Experts of a small language model: 14 layers, 16.3M parameters.
Below are experts of layer 10 (counted from 0) of a mixture-of-experts language model. Rows are named router (the router's row for the expert), gate (a neuron's input weights, with its number), up (a neuron's input weights, with its number) and show model dimensions 0-127. Each number is 128 + 24 x the weight over its row's rms, rounded and kept within 0 to 255. Numbers have three digits each.
After each expert's rows: "mostly gets" lists some tokens that are sent to it at least half of the time. This comes from a sample of Wikipedia text that the model never trained on.

# expert 3
router:077108137106101102174100175105085106089130112074127131128127158121150138121141104136100121121129111139143147125112167146083150124138098107117158118169140150124109092151160116103117084181129155124096113123113133145087157135137094101143095183112146139141130109106147126145114141154144113126099122136151184172155108131167137133155131116075118135145103084126130112141120112144111150122103
gate0:121135152114158100134104104148122127168093145107140138148122106147181105079163153139137148101157121164135104090146070158153113156115107124135112133097164101137140117112171144125155144094143131144147119112135142133080096092120117160143125075141116129104118095162125160166148125133144126149133121094105158158116117136109110103171068112115108122140120122094144152112125157110172167112110
up0:155081156105123110134133157142111157118102123143100123150168101098104189102114161156097149143114143127091170112141145151123172114086129156149147139135151155131071139133131171146142089117145131123155121167170117112132134135124115109147112168107112117125107171119120121092111104088114127135133106164121125110101156129148152103112143104139138134110096088137091088129132163136085174101124
gate1:113140168128143135139111121127100116136145146145141097129116139116157143104115122140135116099089153076133125099143103127097079080149133130135151144111101127124163136134123140137119117170119153113152147065115114185133185053114091130106097126134134143139098109092154136135143116178137129122122103140120135116104166112161145099133178083132141146154124172118098146120120135125173167127144
up1:102134103106147101143147151092141115133114071158114183072141135151137154128126078141142142134111112152137154105127101079149167127129100156135141118110123143117105091102125135081096164110097109125120140172139160083121119150144138106089158143134129111111167127150118134102158155120136144150108152121123122102147118133109161130154149160120156097127107155135146095190167083143128107128115
gate2:103158125145099116116084116145136127104128128155170168108128119090184155126083174140102171146139114133153150091128138139085154103123101114151113120103138097141128137103169124115087083123145139137162162107072138101124098146152148132124118118141113176111096112133126123158119074138127149140115138144149122094124144144112175157126118143131104154138117083161162090136107102132118160139140
up2:142140128141088112135075100133126151121146133127158147140139121105125139122084165107133135106140110095119167183120125189084123111100153080182154141151160127113118159130180097129153098124116136112119120130144101108088155125158149130134074139127170131155108116115147131129128089140152140168102120160133120124107123125099149117135169096078112148155077135119145155128092124113115136127122
mostly gets: " his", " the", " its", "The", " their", " The"

# expert 7
router:166126142125095181119106154157134120100106130136177122094114091117181120148078153078133102166146104136098099111129165109169130099120119111129107151115132115116078130113122094126136127125149086147153132096133105114153109080106169119093097103149135120086110127105173127134133139102151150152149094091140125146110136150160145191134097125155122154101140126118144134135122106110130138140124
gate0:127145102160100105103135135103114161142144101138125125141098101080178149153130114159127125103097120121120136126122130198137135129124160150157112156119124146128070119107191126138113123142131121080092128103107076084152110091146123110139113123113107142129187158104137152115138177101137132140074143092153103161130104134154133101137106151131141175124136119158106156123143121140127152137123
up0:136105142112130140108135106143125106124118135100137107116135150088200134080155090121126075153126155144155111159132080126140162151163113164176166144135160145097163103127105154092154153130096122108098128147146114141121116097142121109120110143137101106145106136106155114152127158170098123127135074150100109128079109127152154131093138145142117118133147171138074137123115130139126133096161
gate1:110134142117109128122157160143186131141103092116070164094115076123147131114134134106097139125141144176083147147141137175139159129107128108136108167146118132093113144132142143133129094106136132123141128119123130141099103133149105103137146119100115126144149151093124133140132086112123154115168107067138097156141154111112116164130132133099097131150146172097171131141078143072176153153131
up1:096147138126180105133131119111133160131139117095083103129131091106090114151123144156104137079193100154147128119127104127114123132096171133107140101100116160150124142138085137111128096082146130140140111120111117120119111175145137131077125131127137173126124118120116123119127137113119154117135157102117158114153133155088127087179112157131135126105185146164129107198139160122168143110121
gate2:149118138117131119137050173115127113178140152168151123096160107127138126158127126109124117113121148144121112115102161128132097122107103170172143109100133086081110103133150118130122141142110138132169133155140118135078139152163109145115100096123128106113148098162132173165150134150142089115090117142085142102144092154118159121109112114181090185111100143122152140139127125142119130129112
up2:094159134148151119108151105123130136108151117109138084113137096105166104125155126101122113154160112140141124104093139169153101147134128142158133111126130138094124127105173131129115133080189088124131112091116145117115112123140134101145153114090131130133170105100107096136131131088146153106132121120123118135159092175114184089157124124132111160159094110134149160100150130130176166187093
mostly gets: " H", " K", " S", " M", " T", " N"

# expert 4
router:109137131118135125136164178127098122084125098101141124117081141109154096158161144131117127088141096177130146130090140140148111165102177133144143140149100142163136105140113142124156151133121096113114171162094141108129075158085112117149115137108132112160109082104138131111143094073128094124163092142095118116106124108137163106103145130095126113153107133137110127140104156143150136144184
gate0:131169120159153089121153169139094132094163162122132106165122143127142110146145125158156132107146115185141113097100124138110126125086146110110115129151126098149118103130100112120163096145141117109123106139111126120157133107119114114129135110148153080133139096164127136107119138048161151135125147173106110111111114185127137083121141129115174088139097140100120130138144084104159177148156
up0:151147148126092090138135158120132062117078158134116120105112139114050147118124161155108143164104106104124142169118100097119146145157138110152171142146152132100118136095098101116118099181126129124118157135129136129106119173148147127142123122114105117115112202118123113113144090127140169116163149153116140102129193134151098136104110111112125132137157141130145121152126150126104099103129
gate1:112135149127155162129102122145124166121126092122132099089098079118166132077183103103153140136123137132108174130123177149088118117132108131128150138135112174174115124127140094122121114117153074158104105164120103134141150122124125115121123132109111126151107134172119168125179154095102127148162068124120117120109164135127134144142101150137148107142122136126120112107079128191095119148123
up1:136150087163114128114134138126148128138150181122109148169116137157143153116149158121142129106114134107117087127149127165120120133142163170084086078118140101135128119134115112097119114075162134183121153113160110114125153132079154124158120118152130116134140069093156118136132094092148138102132161144120121172125116110138072131114127102121134132111156125105140152128147087070134165160136
gate2:106115130127084156146155121100095120109190174135129130098137117146126109126134140149106136099131146102100143159086125112139096152128121152151152148153143130105118153124119142139142094119146104139132164146163124154143138145127135136095152123116157142166103124149145176108136074092103148093176095131120100112114140070137102110128165091160083170130155096098133133140090137109094131108159
up2:102145176107153124140111123124130134113132113131120116129126120149095177175147104102096172135101119121132090132123143101075127153181098080132100099133123116089165112115084158114110121096150132144162161140127171135158147115127133134118138166113115101082111127128153147135113103138139190116135101120108158104187147147125099130104184112107145103136116108126128146145143156123101136113155
mostly gets: "ations", " show", "ation", " work", " service", " part"

# expert 5
router:138131124127146116147102138129123140173065148116186078137119125133136131110157126163096156128130148145112172131130100085132159105115109136143119139107118110132126099190085095116159150119098150121112121108101184156126172108106101106145125155158128116133121113161150118102137099180106156146108107177173135106115111136116120095142114122155099113121124124121126129114093110121106138068124
gate0:143123113144122125138120114133131116127078131079170128137114130106172140140134140124092167135148118113169166087099113116059103135141139176135129136096108125126145159123099103167102101126118153133130146121084128149135155162068133122111126083154149150108138136091135107141101107131100155137115156102144146081122104130126157104145164131154152110161179108129102107157113138117170142169123
up0:135129166109120119160145155100110191179108113101122104145158134161104154119089148123112104117093067112121144120148117152143118091139175157100122125167146143130092119154112104140136165089116142129117158132150133077116123118167177125137105104168120067119139115167074094128123134115128125094137101148112152144157133152092134172113121120127155139156105115123138112120127132120133119129131
gate1:145128088090129127142144120126121103127154137194129131082148169104188185131109145136101151104133153098133118138108123102111149155130148099139114105116150170127183127141094149141120111120140088107103162134188116119107119122129099080146104189133108116150131132130108135131103081144102098102125117110151130140116148159155120130104114147150109145139134115147095103110143125131078155137157
up1:099109128146129121189131178149138127127071113125141088109123151141187167153196139152128111151110140118118140123133107163110123118153158139097109134137110172119148114150127140106119157141118151134106105152181121089092093125109131141156120129139156134067114094144096092124089126127131110082094106127122179130132125116102140105165111133125126133119122105167103120117150115157122152120117
gate2:137142163165109119125141104148121136141092115061131107116145165151138114105099112093130141103074128150163123131143100189157134132147105126123101096167100134100121115130127130179144141155121155137097118162139135139110068143106140129145165100118105143124144102139130125125140144130148105075158106143161114124151090164144113142130156088156115143137160169111101114101136147115123066131133
up2:144076104109130151104114159107144087155140145104169151101165159134093098123120119146152137137078137154121113108133129146109134132142114138138127123105122139193133098122134125173120062150090144117114123142127128094139115130059159118113083106176145089138174148133139152140143119130115109148139137121087142099144153165142154143113122111144134108125131158124115134125097106119168106182113
mostly gets: " John", " University", " William", " George", " James", " David"

# expert 6
router:145111110121159138118074156164098149110157114134169111111112167116170112084110071090171153169091111155107139130121133115128152138133089120146147145104128125117088136138136136123104163114125152106136156091137133114104133103129143115095157128082157136090129193140127134080132113138132096123099165121124080123116135141108113138132083132139133152134127147120161110158139118112105102151081
gate0:113124154173119138164090153129085130098108128117119080106138100126116149143144127132141136098135146122103127162155158146127098162130138120140093147110119153134090119124158131126143132132091123121127143136113118101071110153135107131163117122163140174144108124130145161098112177148173108077107116156124113124166154174134087138136110115107123146164105096160130144164080099084130173097109
up0:128137149137137119121114113139092091174083104078109043165080136130173106144142165186127122102127102098087076128174147132153118151141113139125094123115129141103115172157151153170132139115133118142167128136104089139134101138104166145153098139160124140131137119109146136113081125132146119098151128146103104140120140129145124128136114139129144126129164133147106084138126117140164110141129
gate1:085158109141125161126111144142104122124107096098115123150133133116136128125119096115136165144145135125133177081100110127148111142175102121132118131138136143096177141136138121140128108137124072143159145136115095125130184134107120167163131162102095093128128157131149105092100156148159173104135114096156105089118167128111137126140130129151166113101103105091166112113111103148204127118098
up1:130144124078156131161106177110137095145093107125153153106153130139095130124155141163144106140097181163106079129118103116144158105105101124122124131117133124140101082146157137103133170150108119108160137147132136161148128116130115145099109075128156100177089093145120139158156096156077086168134145153119132103098125132164101128130123109106133124152128167141122134155126102155116090132141
gate2:133082143100103180147101109138092153130141139117104128132106125120146160105127154132133135096105121159087183124135108160117105108149083115125113122121150119117138132115136163131134127116099124157097146127139147160088096210131160118113169148149093193138101108109092132108133144149162127126133087108125145154143155164141096146126134133142128107119099119119107104131112129130181081152112
up2:132142114126114124119137130088131152149090172109122156182135113164103083141175123114121147152107086122120139164098098116147127167108144119143088090104128126141102088099115133136150126142129091115111121114126158137151130148160106093134123117160108135088137133127106091139122144116120113136150112158119167124110196144123098120090151125137113175166118110164116109133145109186138085151168
mostly gets: "′", " David", " Michael", " William", " Mc", " Sch"

# expert 0
router:091113164169145141087117171127210121130109109127038121120148108111170105109140139125108159120139121134115125106130082153129134162133102125075132161116089113123153137142108126146143116126117118125089135122147155102173166132106170154125130099144142098132122121146072144113110111114158135186122120115139125136097138103073146117105115110120119150131136112123147130125108122116119149117129
gate0:116106138128148183139111169109142133100142156095094126113090137185148122129142135127107119158136161144134122096123110183166122099138133128106150138112127099124146137138108139125151099089101085167129109125100139145133113108144129153148167124124122159148088166128138113123125091089151127126106095100159151140112094095086171195141114072121144119125159111093105111125141111131140144155154
up0:137122122135131094094126165164099099106106139143104134139162116105101099147128126126139123114157123125095189135155124088149100121113118110117096156129106145109166158112134153126067142139143095082119188117123135127134118122099181114144110142122102139161141114104130129125139135168149154112148151191089129141143117116152109140182129117141103156154109114160147136147099101065124120132102
gate1:134095120088138116117119142098154148154132126111103115123136146089113127130124170087142158099102137168134116116137154156209121145147121120107113118165125165123149155124124117149152134088102130146145112075106121107126115102113172171169174126104101124108124122153112127155149128132147136173100100129128107093093155104140146133140120118129091115103178114157169109127117070133141092150131
up1:132132117158139095117079151173107144100119139113137090136085118110120114127131134183165099104125099137060098120141169121157147068115145125132183121114073137169121120110153127118151170150111143172126139115145149128152130108132118152179147152111092117135132114092147144183132116114150107087108134171128123139104117089144135130138162114099129130122098128126136119136114156130150126113120
gate2:166142143180103110148150112137144130175123135110094112122111131158173145131158109105149158112142105156113165061140068122117119123117095175118133099155111109119139142103111138175130145138119158146123121143121142105139169109089090178097123119085144112139090143099108135120166122121129084110159131105110121121146127117103134117132142144144149141091157126141154141103116156108117120081172
up2:106172138191135097094092138142155119139120127125100123115129165085194164166121172141109115156139134128139152148130103124114106096125142149138094109148109127165147119145150089138161083127105136115133142137150111114149116164105115120122119095150083164107165119104141145143109100104092110091123110144123120134143152161133126130159136151122150077085158136137101128105111115071135133155127
mostly gets: " was", " with", " to", " were", " is", " which"

# expert 1
router:129110125121142129119141125060120140187183159128132091151085134105173158141124147141146129097072135106079120145122097172092129121126144131114124124138098069133124139141111136136126121144162154148136100158113137118111130119100135118159102120117121145104142147127091132147092096108136157104150111128116107117156146149150130079128121067126169158120109126075163148105110120115149110104112
gate0:151150155102113111131116146095118121126157100144119062091142136141101191139119152110133135138154107160123125117132101125128167142117119128079150095113125154092133144115137146089108112124143086157123163094132133152142127143123162154136111152155095180118112137094191122128138104117118117148115135064138153123087140113146153143124122109126108110177146119128150113147155057147135110129149
up0:125148125129106087084148137127117129100115125143133153119096120100153115125101121122093153105121109090107143115098160194151122133129128140130127148100118121160163116162132085131138131159110113072127087198145101102097144136158133160132161098144099122147098145134117126143110114116135114149098135161131158110136108148120131154164106124114172079103103098143147145126141175146110162150180
gate1:160098179127141137079117121131114150170085124154154136151107138128122139104114109100150147128127122085118146111132169163167119096118111129081125127159087129078141093147120080138146148154148164156141162144116102127163126131106115131145147153120124133132129099118115122088138119170151116068107107114100115132129143199145130137166097131110128122111143072101145141094151109138144141142144
up1:111120095102103093120109129112127143145093138079124137154101125142144135114152107125127103122121109162134122163093139136112141099082146097116143144153159088101160164096111141107129158143144176105138158116118098090117135096135080148200151104135105121146134136138135165173114094105142169181153111126138121133120090108173128113108168140122149129118158155175132108097122139144139132110125
gate2:131093118113120167121155128112152086102156101101149131125072105087089168123160137110157159099115147147145141135114103134127126122106113138105134146113125138118126162114155143137120161130152159147144129125137141134111157145070144158127091136093132108117152141098105167141150077128119162119102148102137152147107123121121152185154097086136118157103136094135075175123102133119119110141185
up2:143110150156141098110165111088136121156127109129096141101126146084111138161092141122104133128166142138124114163104131111142150109178085154076147101170107071127192106139132126189110132108097153117188097125136118100118128124144113166115067119149129131123106164131158112127146133135135135087169143130159131119123124134102093139128154123102091133136109131162107143136142132143116132120133
mostly gets: " 0", "–3", "–1", " (201", "–0", " (200"